config.yaml
hidden_size: 384
experts_per_token: 8
d_shared_expert: 128
normalize_top_k: false
routed_scale: 3.31
lr_router: 0.000936
vocab_size: 16384
norm_eps: 1e-06
tie_word_embeddings: "early"
optimizer: "muon_variant"
learning_rate: 0.0074
max_seq_len: 1024
max_steps: 4183
dataset: "wikipedia_en"
Below are experts of layer 5 (counted from 0) of a mixture-of-experts language model. Rows are named router (the router's row for the expert), down (a neuron's output weights, with its number) and show model dimensions 0-95. Each number is 500 + 40 x the weight over its row's rms, rounded and kept within 0 to 999. Numbers have three digits each.
After each expert's rows: "comes before" lists some tokens at least twice as common just after its tokens as in all text. This comes from a sample of Wikipedia text that the model never trained on. Tokens count by the router's weight.

# expert 82
router:508445570453522477445535463501518453488508512469511529500463422498466463544494581539499469505461475448467455468467477563495561554480571515448567424480531435447484499419493528438498501447522448543482433508431441478548545467529528496486555540508438589499474439562559510434440511506511465461
down0:537436463528488595505498465481504535575517497532489512409540489529530472511460553464504480553510529498512497533527525527513564478519492501469514469523466531521497441499521587435495487491542495440477576452528513583578521491505540563516534480514504479497506524504431456515426513465458538519
down1:466450556486537536508516550475442482470571540470474463555459527471450570535459564490609490500424507475444483550518490497446436486480572539525519555475462437555385557523458521566467488539475510493476497537449513443509529526535500517488450428544542465527572540454415490513519476618526537461
down2:523542473551481434515546507546511526402487505501480528535483460465495505532453344577496496563477497541437488500463491480515555528522512462504496535516472459572515498493521460532545441537466451555465504430487531444483481552467508429492472483485512482425453534548538517494442476519500469512
down3:504529508437442493510432489489553508609532414395557477534400590499495536490557463532532497407459528475502502538515499512510542492463487469407566556539508474465526572495503457537507463465491498408518578600506471496499434515473435457509547441510496503522495507496456545489604512476542456533
down4:562517414497524554487457438473545570553534499522444526449485512515561520533572487466436532404491477485537492483423424489446500530466555445512591546511578449463511528462508579504475505493478503490501567414491451534433531490570480485543455483518469471499442588624469546548503531519499420483
down5:530518495470507490499528404506475466483522488489436546554503561550437429441526535539538523444505483505483444482444564515532487562412460471498553482559421580453525522521500470501547524455498510521442490513525503538456509492512527459484481515533548511500532480600570540484560527421546490483
down6:474483509541539425460493408546452546530479480478512471445452492493460479531503534587500530581450520498471492556526574467493492477504450480564461498410443512506451428478511510543538493504442475432446459616492515528491381484482541512510490478491561495424462488503460546507469493490480530488
down7:492475484505552514515478514508578429547551483464517553487497484562452493473516482513474540487519485513501511488508461534551463545537469525503469473530446505556566568477551463496479557445487464517515476541514508434444471647550471463523451366536479523472449517488499496467513454469569532481
down8:484452508517444507514501493448467522512477488505458563478442482458501536410572519444523512509490533485481528499514519471483512487488489476528525498471497500495536405516455479537509468492474488433488537522504501495471494520568519630485525485510512452476559567600518436491494410491549501498
down9:499486478478551427522508523500548486429407506514524625448476481521512492458477464513504499474514453553438508459467463462489556425394435485500499522507556507567478479448487474493442555505525491520541505513483561425512518522468526533594548494478530420478511460541547505474478531496544470506
comes before: " ", " the", " a", " he", " his", " Al"

# expert 89
router:497488537479506522514486475473496552488421586538529459494416487483492567512523507487484462568553525469431534478499477461533568432508443502460493493488472522501424502480467533461494518589522557454548475540515569521449490546491435483504458469490518516494509483539421525431405434592501427533
down0:492487452476519490525546517539550514430468527565586467486517491485428459590466498457448434574544516511413420456505512565501525528528488497510448498451498516536531520522540531516498514486490510470526597511527545484446492560535493455483463575484521585511476530518472453539523412359469465501
down1:510432455514497506533483529514607545512493479461573524459512537456553527437532422452482445503570551528530463540483577506504551515515507495493503504481538506515426538451519574441561559513461499471544564558501567504490510465467482495465478451508534541458482528490445457532483471522488506489
down2:535444554512474444521493481469440465523478469520510493453499450496488506524464496422524480499517500527581500463493597501476530484516527439474428497461515481516504519469446540477514597478462486547539548504494523538511564550429486556506508512537457495565504533542617573488480524524472469537
down3:441502538462518490466450526510528489488436476462433472486476503514505507425512579539521494504503507551515496528494493450535575524480493435492483491484561474512546491447480410583566473405469504534427510439561471606505541544530559520485488522503479503461508532493595530477495468544558458435
down4:539488465482505443513497496464575523397480449532449468533546481456553507547490579462510534510412467481492444463528456531478439488440514510434443380463552517496512523568429551528546514463412435512506490473543535509515481502489466505451581506473537515592486525510464409473512472537516467530
down5:485506576489492500515522549469428464442493489497523583548457490524437461498519509548492519578492496458501523565523504523534515499457452504496520473573478513577446459538522476521498454512473496600502552433477549505432529524397517458488435543531485486504502493575476486583500517543449470539
down6:488499555431473565400509467570521537525519446523498520492519486487494522573480530512492469434532492540534450496462463500543460471496513509509515519530461519519524463460514479505424515489541504490435539431454521553583605520469502456564464442520536559472520488460552481447463510504447520480
down7:480512489551428468510522500555487489491538469474493533505494536558502477515521525537525473439493456490575484464456486496488488522491505539460490528533466483533557504563474459558556430479504517505475559558430452504542445412553478603509469487513511450413536481544457474443493610517471563455
down8:433458580455535577410488445506503482413481415490457465412437540521445506488466478584524510451473505502494435514524530460550467501513462485510536633466531440484385463546493455424501445462475503561519486507533475458515516432450504472486458451447510521543536534494428469477508451506448495500
down9:472526467570573575505560529542460475461501609532502512512483446530558472461445504494518554532555491489445525482445496548572480471464549514472496509493442581519557501584567512533554508549497474483494553451430488532486491501446523422570589409412527498552486468486552504557519476529481483534
comes before: " |", "%", "0", ".", ")", " |\n"

# expert 81
router:470432496521526432484535479494553484519486456455539541541477516501451551524478406506575472485562449502545556488484521525534506459550502468474478464543505544418492543474525493582559576436524452511519448541432519478513499504493504536507543566469538553451544532503564504504528561519502543465
down0:499435519519420528441452564486492506441514505550456523517456525481515567529428464451535455459456449450538477470447482474458568539479487542484600495540539501409438510422525441463491457522530506525484536496530508448481533475515488450568514476515509535507440510479498515521494507467483535436
down1:505472509441538468462506507509492479544455467501570448489510518445503553532459532537498515533522466508547535482466583520475478492453436532509527411536484433518528493434488524484495494436488543517516505541509530518483560493528462562553514537499495518401507539545537535535433489569508518500
down2:461528473503528552524482493452535562472489447512543505474522523515519449497496476494532513429524487527486533486543494446554532507517500435421548459471524556476519526452470539425511467441451428511462511591545542473553539466496474455516556577441490527478460552533471445469477569519584491460
down3:462500491478516603433513502502487527475497537550437540538507487467494518451454549456519546476526498480489448474497444446469481482490516405485535473503447519482579542469472536500469476581496488517524477468445485569421504536519562486541612482442509521603494540483457529508424469532492477471
down4:546513451445518439520508584487409443483492507508555483483544502572413536508503526455448502566556497389460518436457476461556493495559517497568479486548495480521514506514517526496408444533552494508511498490439516410452470559506488496511412464550488556505468555543565458466555466437525503462
down5:565512484464455485430567495510468493527533423416522534473466531521480482524500496573438468477523427435456523474537514476487438477468490397502433488479462606484580487526470515518502505508459569520498481482425555563490468512375540519525552476478463544548526421482503470488463486456489549504
down6:521502509543475520476507506422427460472534513476548518459484476551455550457455475473516522536456478493463474526566426450495537453471578560483560571521552502519451509493504535525530559519446554514531407486517460512526510492544532545537523449452484557520478479475501466540488456596484515522
down7:458500455495541460526540508476509488501488451516489569513477472477558511515428480505471527604472513557489442506525565531517552504489509492572551517535537555487513525450469504513474487490571478537500398468478514416448555504511526458522533551487455450543492490500556506466505522518475448464
down8:496502487508498476530494537579524428567513434453515487493566510455438467507425487467507519504430475465514579545473484517510413471486576590488530480531496474557466492541515529553483524503501534486534441533522494521569573523517408528470516546524483439473520529536524577504586548562494466493
down9:553573509492462569553553531526497468522486474494503538556505560552470488510499496517442436483460551515477422553463430499541458498488443520542406492574479496527510543431481491527490514518487492478486528504446534534479492506465465498528565498592551463472522497507529516530573580546513450483
comes before: " the", " a", " his", " John", " who", " The"

# expert 59
router:459548537449455454525591480530494457517467476516426441552493434485454546503460480536532468515475522509543509462450505415513488466504488491457459457499517527515454493536491459468537475537524548591477472480465598528522457480514556519511501456475524535430572512464393506515499554460478589454
down0:473512554577521578503507559596431499414532515478403491508483492462566474515450497502478465569534479519414446471392503457486480440573496513531527480494388517534560495485509517481524520484545522433470501437473544523558489483463498579484409491499447444479532563469513481480551498489557502488
down1:579495473520544487479502541517521475545472535531495525512487458460532494536483533497486446513471497538482468460472523494512483447522460544574489425493501457557453546487540495536499474462487495478465512532501556525511518488491579517538534540500426544510468425432507499493504487483498503459
down2:561509553501487549464470480514462490492528546478489401497494564508508547497549539475529519507508554489526485509472509456451480436469475543569525498479530532482459520474516541514440469483493515531549451458530507537487479459520477515533578515521446438483494528385556549405529494504547456536
down3:483478455524492521498424488581532540444520437434514602502468450538481527505491557574506511557528519516475527532492484446503496559560509563549454483426475516445518500486485518565575488485515468460482521550494535549461537513429458559525542454502473496571458480461499528496525509528551451505
down4:523478475407570425489480474469460527461483471454462499468561456541441502512425505481493463550446532532551502462442502472459523519499384472557434493511518570493500528508455509475434552538461550550500478478543507582537558519576523516549515449492570474599485483488630486579472468496543547500
down5:523536432488423538457516456519525510494510552542544515443522496501532503536502526470441441450564538534548466460445514521516458544522501455461479509464553537446465405404453551462515496495469377423482509470521479604445531502504442511569480582470502539444475542511507510527552528503487482483
down6:475556473477467453416517568530462530548431441441524506491503530458574473533411478548460500539484485432524489440507498583456496538423467491398435405474534452499458509478519521532439468510448510512549548580479468499459471486457451499519495538511457484473496546486497444549467508537440521491
down7:512519539485511460525407394500532501488522495471470519558494475501470512486501511550544578506567510496474467485514542508498404538503513515552502468454487541498503548532566499508494470537551571533544474558508444478494476482519441570469551497472481550521564594545450527489495499458510518516
down8:574448493478509503569474387473535521484443419529535459424510509479430609473567556496475481451528536512509466513555485475539463458504514544489425466436452483430516518564539594524566446456467504534534510515445460526486481504541467567461494473438445501451469465527548497478514494436478465546
down9:523532500505493452508565558527466431451478506500512565516499511612471459454473563551500543479526508460530526447499536415512492546479492457451533500477457501491515488585506482506493538486482458503503493481456491535479500566556487540492550519553572559567475542533538544432482519413547486509
comes before: "20", "|", "19", "1", "The", "S"

# expert 48
router:532488465532494470476549489582531509410528470446498548523446446524484490511489489523465490545491463436496516475525494559410495512455490520451537517485469487528475464474544456440514482525544472577538511528429512460506504534497534507503522509473559563455504462543449506456444537549497487515
down0:497446506479467501376551461499490566471506457476573549509503465431500524471470478523464442481570487534504425485507493450444490561462560480480515472523589472520547491476494518428536527562509500502466535502493460501473543453542514505529468494499431530475505462577451541549543502478513524519
down1:515564549544453621554540473484537530551480401511468491516512487519492467469550446518460473487536482454453514490461574460574449515505523522459476475538412454547467480501581527463510502450548434527556519445473518507489533498451492517484536447460547520510502530493423493443556568486484524501
down2:524454443580548565576492512473489465483553551563468445508487533542460480554499505512458479526501419579542453505593521491506431504469496496477499498472530531396505463491478577506463513516438540475465549452510552457559471587490489481507495510493484550541460556523495467473536464493471494453
down3:546454474530566424457477501515541494451496534495467480518492520558493464449494548513495475505513473464483470508372495511487437424464486524532492504444509601485461564490501478483490462490552482519454476574484576525537499459505491482466465519530420533451449475508456497598509530510526459547
down4:495457543478487482460529489516459499498489564530495498505500488468494533431554588395527516503516451526585574528492492485442497500436528493538518474480473516557556467501546480518510509488435501455513529474560433488468527535457576549420538468460456543492466549522541478470505467544564475454
down5:481504489544518532526547515503390483514537440445496454480493501431543538519456500427490406479511572471520491528473485539432550625468542456541487421523504485425547432497494455511508456496516490468454505559501506511520548489545478534575506466549545514495442552605476474518543440475475480504
down6:529414489513536447424518506488511535490452407451567547534529426457517485514520539534446492461521529482460583556541491480473484424494509475425551553478544544525523459463487520513515511541547489499454487470456444519505546500518542490487481469487559481468525424500465537444488502456518517543
down7:523545505432516537520502476484520466456458464526409514421510531525427556498552508609425513446508550586514438552516492544488561564566479548510445466555525492501518573492532516441417532461456513459504546533493476549576484534467479472428419498552516523514517494509491492608541522529530489549
down8:438463534439479461543398494579598510449518575551531565509483431479538462476450524555559492466497527497521524441466525553488498502551506510446613514597469442460547499522530540559528463509494476518460538592495474515529489504492478509505530472462542483479490511572546483494533477582493448488
down9:524567512513448535522562458550497520480494544469448471500571506531561529495463468563504540484540486457576471454468503460493507470506506504496545466464514456430450463433444567538510553501410613503547442461471501558552476417444561497504489431460425510431508557473554545464507451514497508467
comes before: " ", "00", "50", "0", "02", "68"

# expert 52
router:494535512495485456548528528467475472450419527485517485550506424473526504475481474498525425545463541560456428527551485468500493487501501442527459463561509454511505522493470543456534475524570441562518455499451488452483501507416451548511560539443475481446487536493503513485521498459501531494
down0:473457502511471510501537504504473460440483540533542516512505522468488520575473545519508427487570506502492497475509528476544482532524482504510478418441454551596424593610505489460498455545476577562486412507539507488452480539531470448547479521511485587540570512483554476520532546472531481550
down1:498538486451522421468523516495585481548463486466507516570492534539441524562456570516485526521475543500455527539456420508473517540492494518476544458521529512438535515530523459517496426511505569488492539532542425554472506508505486423499502495534458489467438539459499471404443532546508510464
down2:426466500524557431550541527555518606545355499482495558434570471536547479490525460515565537517511534555432529502527475528553439449558532449519524520415573460493519464457491506512481557569483457493509500503515571472442496516543546515457536543451470455455456500519470498468430445560469487457
down3:511445486551577402471456464459573563591448550481515469437579474397510458480571530496439541587419515476467494476470499433460495476479471505445527425531432439480486510498484542485597505543519484553483423560473537480497550488447490543560542462449480461469506443486496476477485516557471460561
down4:492506525464540502496539501496526540553487447495550465483545522474440499504554485472500545449411492454494468581492452522498475569516490439516475525581441534456600559447513479549485467512473485465467462517559560521496401508481541505506457506488537576495569573519483443470499459480484502500
down5:533482543490532392488442490477527504498480469469506499503443439523551430546470492471434503475523465460492620500508522552490541489570478487376466514513583440461421494531549466498469505456500466459547419483482486545456399528528515496515492465493559554570544495455575494528485421533499453506
down6:516524526485498483529553472488519507508543458391463427516510539479472529480554512519480534551516510478540488488529543419564526557464514593500500565499453507480574459483483478518501557486493564529443540501447481509470465491469456495439495531467528554541522491486535473484445501416605493500
down7:498462463533463494465560524566463456460424485517416528486429437527424474511522446555444416505554476493515556552504534497470511439538474516591432514479467511522417528475534584452466472456464511460497488490577579460535473486488525504443497512467474483549489451480511367471495546486548475536
down8:447473478462563517502536526489529489552405535500538530469484491528504495548399540487458514571514539528578479515491408495547493490459576514542556475499533457506525508492456484498425449552429484547533521504513531544517530520462551545491486532446506462544453510561498524518515473503519560437
down9:457501525454499520521507501496372416510539497509501497522513578472496507451514499471569538534359499605478532603497571513475491501510456421541508470421514528455568518431468488547443516517465486501552450520451578541524453537501526565505461457437500514536542524536455488464441463497550484604
comes before: "born", "19", "18", "-", "The", "20"

# expert 102
router:521532417484584465561443452491481533408545490567477484500490548518481515447580566502601478498498545566503457495497512471531507505520480494557492469495519562471455454543449487493453469522545444539434512480530507493503551433537488440561487538530449561465421484412471483538589508540523477492
down0:526531511599570523547494544516553542483504517529490430493464530547498496545516508471555536449445457521506530489521538559541510508500509543521420531489479427557446501490447474539619457436488498450542515454594518491502545436524441454554578543589437472529421472498475512528576555508432523496
down1:451508553460444481467497511519465473491499499436470552561512444471537548418493486480543490471533488514524485521525525508490542502490460495510466450504477587546521505478487463567475460576524501568486438560475544434510537473541457503471524413495525471448560450507501523492461521469444470475
down2:467535481457505535511466444468547530416454514528524494474500465536529556441501497472540476452540500541555514504523514446554531498527419482541411490479496561519535505611525449533500485498450495556535482540499503539498540460486522500540585527487466506460527495527506560532474524491507576540
down3:450546475488457515471565519521451465476491520575537546453481542491481508518379496449513490458493501558458459497469468494590464466495494530539454488462491442417510473488544513439505584495510467500493552483558533548520458493468434504432493531478483500429560467504500515495419509533480487440
down4:452475545562537472476440552529426428494534468480442534576485411517590424498431434477481504509481492448465454580468527545526536456457525539500439436547458466537515543503533521434455545522519500536497529511513519511496569477483475506522586524555514528577541504458487400504456530493511455477
down5:493504402429580544531483511508512505474477555445483519487556510553546473569464512549425529536520489526561524497517471482424575562543505483486496463541507524531530474469535532388488464527492486485470499473422454429454541527498430530468436550541504513470526510490441498451514500488530485484
down6:485532506560479494489563496585512448496475545440484462464532514509442498520526517479545480516571528519521560556511489484526541458460496528451513522484527504492482540503493584490504578553504502518531498445479463562491540460586458581507548423572505523449467494432566435503476501530438487553
down7:526605438495505523519513518511476560503507439506585522413530461542452496558462478473476499532550492456468549484475460482511495503518468517458432496456526501428495577484505461466494601551523429588424471444486467424504543563462511532573531569500452455474513452605494560546533502469489509476
down8:527438458442520455505533547477568522566526444521481489531505546566471476532448475499505537570478463485451561550486550507498465462527471404504515499543502455541437516534476528511586450481481550531509497484493527518476475523521429550384502596402481478443514491542458572489522545520554593542
down9:496551548540493477516467432471556574542528431509499463443487572499487515417487481524478524543497530481570470534490483551521442444487443510517557513542491505464552492565517511540474485492518506512445493511466475593512507470501499451545483507513488511493478479553460506513505446490540553456
comes before: "\n", "|", " |", "-", "==\n", ":"

# expert 50
router:473455486523526439454556463511475460487476595458530452523479508538505461521465538553508493480465504449487537487489546507493544615480530471503533421439393533474474518413487492483532487524522549527465516498497449546551494543490463530484530480448480519555483451391479489453474483568515475469
down0:545418464533557475485503493485570534452487511522624498476512450470501513496531454573512512442540413555510537568432472495475555461528524525499504440540546492499541479478543526496569537448509533532545583547492531492447540522524502524546506463456541554490554537566532491459520453553421522429
down1:491445461499531502492442516487463514519464451440441550421501535468495438479469440490473464452539487503471575542483531584485503503574447447495497542506481523536507493539507591518540447517520488543544526554474433493472472474496510487508487529471499460572568481561471469520558510544435545513
down2:470538505401520491524460488542460446508492534450491535538457543560494512535537483551515485456505465479522487551446428510470510417477378514441557535504512445563506496474522498569487541606515523494478479520553516490553480480465428479450512461475554462516520468462523481501519527539466511467
down3:485389491490559487479562499508473452472431540530545560497443501517489492505472514478506520475505518545430505535462460435505518532463473457553480456440448534490484440451440504485438515463501552506520534536545554497536468542564516509486532497517489545495492487501451497447436572480536475556
down4:500513532520506451477547523470545533555445495510522544506478525579548499554488513465458452488468429379500540491545495516530594488526494429521445482464499481488549505505434534510487490560455489551485465501433494536470462538470567541531443502489483497503509438499438532479494564453520515409
down5:454493516547513512474452468427515513504498468537508524496488494460517483553505563444473488481516564496478517513458519575451464554536507493454427560484490471465540547478522495455491478557436454436429520498522541488518491566445388471493468498494488485466451448537512545475496522545481488559
down6:519516483534492551551418529513517487483489505430537490532456501504474479438441489558569484504560413534462429509488518484532456514420551491494551505448561524511503488472495484485476459482484500537526539506507506481583434507459515473595529497504468550534411443503478466623619428488536483519
down7:450500472509429552574530539465543476576516485508541545452488508463529514497498473499486522556557543474489501464562456607493452568503462548548551525431493436453478442514487473468558533460420534461556533460498457526544545510464456563493509466380501463433483469472447500520459473507480526484
down8:580546489467505518424453460537600475518467466588496573477540509443535492447508481490482560508517560563449434459522528519515483578550498497520452470518478529439515506534577501487447509507538460430560503555504548473467524585531503501549534506506509474516514607566410461468516496497553500490
down9:490458415458591489468530467461586553548479435501510513522488451489479502542530560521454424460478517451498489409556509457450524522454485420498552391583428494509514508502527494522544458510514486580453553564456452559508515412510465514514477449532456566519523508538505496539554540470532533443
comes before: " ", " the", " a", " Upload", " North", " New"

# expert 41
router:564541476448542393575474435472504548540431496489553477496474432482440577522488567512501490529573567490512509445530547506457485444517433511526437479534436516495482470418509497521575552516496564494473446545448511556434527512534523477541483493505528558533533543514431496471415514471491517528
down0:506447465444505504522472435522558495495479531442482453447497614453526554479519554537509512529599503497565513530442584482451473468461556525515533478527517509444466452574485510477500516498467557563485515439460476537489508443507469549519457490458444530546479472459443499488475517518450522480
down1:505510472534541442468454482474534547458421524501546518554436474434450438455490450487593585577505461435522551531503439461492516465414481576553521512471491500546541456470562438408467524464517483481405480510454474568497516448508454511494488489392550458527534507471499478532452476484486409482
down2:484424461496521544498450574496506518437442496582509494511478461527571516563538472528454501520464503502538585492496497445422519528531556528435513471434499485482519583439532491454599475491489438475524558486542508456461531474469412517472487498508553566495518518483583514448545497508463488452
down3:527451555494469470505509522463495438520531452501457390467507542543482573525517464497527478479542483508516489468498532477515507475520487418519512484445517549517509465467496423486510516476535446501516514566492457565500488575570460433546527533484471517359443413493451495512457473502473520522
down4:441499467523525454552463470523494506509451463559584518467487519484517462512475492569472507506502503526486552483553494490484542454441590527503440560456528533554449500477535485528516498532527504486454525479477540498494494498501507497552482471518406524560542445445524501620565508517486484546
down5:466501494486550509509533506536506508459495531459453504523558505513432551547505482545494517577527494496533570445484434487452504483537470499498455559465440489480502506509501417530452465539542486515512416603468501439482425502524432508558501554493570515437500548542535567487472362513518462568
down6:549497503495515514500601526492474485480492479512481560480577502526484518522493489495419479476516426528510519530441527456534451500484544470426474477486571472563502518551445504506437537512480494476547582458519458514513489496468486504513545437522552519414512438528489487488455521501493503446
down7:505595521528504489465446429478500453446456460511488480540461511527491469474519513555497521391420560483472494484542529539484531523552539456444533391530452451475496477464574431489442549508497510551452444531489563504491535487540484418494426556521522509479427558513432447521457468498474508471
down8:522480491523496479530488507520500503504507523509420456461529449492534394464487508503492498486487433541460460507500490518552501502484562513431559494490493416542483577461472524514498504513518554534477521488516434534509471466531487495511570512471465482450504562513455408475518434505504549490
down9:500541508532426459468469433532434479540571449388462461490540526477544553501546500503515505506535562530564555478474444544477520500461450498473459527526451470503488530523511545477503497609443478556487434455520545464469508504554473525537485503529489547512476496509490462511527411556487492528
comes before: ".", " |", "%", "0", ",", " |\n"

# expert 17
router:542496552478509507509534471553538475532421436497562478471518501505469582508490487474479542533546521456544528445497512487488561475522477523502465505472475530530459457417527451456557530566440497491505515549507533455514524526514517500492513438431460494532549564498459567484454485576454526492
down0:477527501568474550528453471468499537580568501591573382492503572543537522472535515459535494475483501444480512365478518477483500494528573542489516439419482495583492520526486516502533514510491462517476515489506492512456519493599527539493481479540459543464471494468518503559499524464493472548
down1:469466555532512513529519534565421445519527466464445534521470531459436529521470518521567518500473472525538522456538547581491511489524480504520492513482450414441537481549503502499541463557500562510469481517527493545571456454490414515458511522535527545453495511493542472502467550582466491493
down2:567499523453475536544471565566496507525530514476469549497503555420549443465497511501486505495543446503493477491529464548518463552488504519497528418567485530506451516521474468445406571461518528526554534499476492470566476495499501594507516523599482542502542461466559485562448550477499554515
down3:520463586479466479500525487481499537511531469476465528458541465543454467488476537464466485475393408499535512454493454443552490478476514505570520506489460474463501538437494509486500531504590534560490534483482557478414522529438526505529471498514531493581574555452500633531493525537494476523
down4:503485534510444476474519443550517572467416508548509531498510526459521500490553457506548526488482467486462515502555467449454482538514524467442536433552527521556493479604440447540510503481446429494493469569588545558511503563565503478511511465513479495488456491499478608495473351548473522500
down5:472557490572527496476563513490453546485530539550549533474530471491561567492459467564520583492491495558520522498458467503527464419497488525463517505468454463457529541475532469431527500522512455531495525580479539462482484578492481470544463548416536523524480569450518558555599532502405455534
down6:534516505567478451601530443513465494570541512565522517575499494426500441500493468502516500465486457472500413549507426531438477488461464412518510430514535498465470487454512564529495461489517509569508475457478455551521563562513459495506570579468569496486500492530481504421518454527487488475
down7:564521501517534527477568540534479491491501488499513479453549479481487465549517501438476417433546482539450518433507394528469483461580522491481444522521554503515510483506508494452536426482517456543449497466428447481483516509401457443546513526596530524473486541497511505547552557519543491482
down8:412483463413484530482525495478542582505428486498565525446494479500465474531424539512491568502472492500521490446476434408515435469519511527545502559444466521453460518400499487495427422440474447491537542523553558487499580446426516494512460483489481498486544478501516518488467522542494435481
down9:464503467523538488507442499450467552522477503497537507482478480508434506497494497495470531495507498468475477584479511520562501497455490453467481507497482509527470517390525492489445512487484498431546463540442510539542473510527467560432474459486529592492527537548480501542596474516484525449
comes before: ".", " |\n", " |", ":", "0", "\n"

# expert 21
router:521453459518487422531579488534429427541573531489570475492477472534459471553517499516520477489471538540536535508494543533557524529518587487509562478533468522426431502440480496519617532474536507500497444500416438580557415491548497507437496549472545526491466499493551430472417496525511511458
down0:486422488535495495433605516551519523449508462518530488516531408452501495544557463526458493508481502493500522529517532553469431533551543511522470502501524550512502526481490505552470493571471518531483495538497517498529390505559500473547557448446505594470522588522533494450430517487506505487
down1:542509492427510474499527481483445439525544549472444511505461566556439527451536534435462509474509469479465507507538441534503487478494447456546504460583499526453541528439519528494497514485510517561473464541521490464436494525502476464547431579467473485449493511489448478526492480468490543530
down2:565500512523462474514456522512471529502510559560501455502567533501500559533522526431486516521556461447514489558550495576517462483484470461502528498502469508504548518545471439503479508496537476496557545501503506539483503533459523515544540498536403500514449522455451484495526536541436582557
down3:470518496492471465508456493502463480447520474511547488530557488538541588463436469509509521562461570510517559440535505549462522495505420527525458431533498467481517486468542509498500526525465508495477595545488501468502497511455508501453557598523433539512473415495538454523469538500532498561
down4:509521473495520514471534497502511488514545482462538464550555557482478449462568526493517417564495503450421532489467584484503538546484528482481516487461462503513538479515489505488507564493477528440436521523492567466494476464535480558522500437517559497430467503485530503508495438498467490506
down5:521481505476532476532516475474495534479481541470469463505503521494547400521480442500477466558542526534511452561480530513557576439548562446428577481547510515485418519517452508506492529499514458453563417490499467464505449497501511566475485576502520480515510571555503471534434489617471513485
down6:517549490430496463453561527519485565439513444434499430467480508555502485468487457514455520482468455474523529537461548431485436490514557503480513506502559508456523506490505559414495418533450442549487531490455420556463559509422512499497440493488483515451507547546517547514506487478543542531
down7:489406469528547506557484492514523555524510482453445525494563508492564494490463499507537542476452451557535582521481452483413493421503470572461545509433480508499519491525490500495449533595511457470451425496398482555519468480422508507487512503458543470541496495511509509441485451501472510434
down8:486493436476468537555499510513431414496560459459496507494455476532456516575505540488578470548452518446493487496567378498495509496468537543494538548479459432428421454491525528530524475472540497500545504515454494421484412545471539474530442500417518525442475469483486432477465532495462522442
down9:475391492440484436468507463504540532451453451505507538487461462503517441490553481496537508433552530487451539464540551492478447516479419540529439513484550525511524480472515506466522436506506489485460452567432522538524508439628486563457515503422466534478500547421518533513441535440610456549
comes before: " the", " a", " his", " their", " these", " its"

# expert 56
router:554493562531450523513520578420483442527530437406482464539413428486456540478534528511485456488477507481552471548489526529445440500465524454502479492558464527535470431443486574502538536476483510549463526501526571475506591447550534467524483505482478522495483529497540499512456447458526544506
down0:481553508468492542517448443482505515469436507480542519465464462470471491434516439530511530510524512480448477455505492484428473497493480518515466493549578484552506459563490525526461464497539524486466527558435560519474564422467527512503486548595506539525463473436522482479478504523512396456
down1:537451523525418527538525568493471508582470466450542549468526502480536565551513480439496544426502499526509546458488519532485495508427506575509494435484493478445520538452434469506493518531396538506441486557537519490512466482468443489545466481491446488508563481553484514478541520480463460426
down2:516535562464515522467513482564430533497597469474483525552508479513446518510518485509510520544484488415481508515563529466637460543485424501556464496541478497456492488513522482537522550474516470542495477493492513564523457517588590469439480525524460479498553446422452419496504534478544484442
down3:518467524497477521499522527448502480463482468475546540507450514494471542517499571460526542405599496485473417552460443532511516569460492452540423496508509523516578514516456549556457444498460522483485600515504458508527448450499593531490524485448503434451588489573514503505522485483494593499
down4:508504529482493508484528464484483483518527491514511448501503557541528518532539492526490486538506463487554517437428467497500508471585558552462476447532551488408515477555497494549516484466492508574485450395516487543517477546496516506485504533568487485491533474496507511515475451516503398479
down5:513466552467614510542523560412468436552507565540520437534499454549449560538522486477507533488495492512497546485481548458528493455564547571565538512448499563530480446541540479480471512440464450503557529543475490487528452471547504501477546499416587561524529477484443525525506435457539480529
down6:550512541552443470494538428526494570508536486470447489470534502508534484518447459460400520538548491451424465484508517462506505535468560511530490560469475499526495531439456469449473550524491553455498474413551458441453544519547482502515471460575489524485446537480486552546456483516513529467
down7:440513496485538508449493480516543532462520547554485499454510509483539501473479583454569565562470547421536546540512544471522546511458486479522519519528480538435506392453582500511412518508550493501533486443452460490609473504532569446465552489410526475484523451491588499515496552525536490496
down8:400459572518531514441450487513515519480525466536470463568522552444537415464550470527499570589495525530549475528581492500499495507492542551502511540484462427502558527538475463484500490436467507497547581496519472541488534501431466499514414486510572527493485501527420483488544532528487477466
down9:511532465513472594492552481566528493482557473525477427461476420538553502439570529483456470500509481456558505519483568501512543508440435485510443513574490530495422462460441510478540443551499519538524473489478482568476483520550518516569465527493578494552486490448535437572514516504482438547
comes before: "20", "19", "1", "3", "2", "0"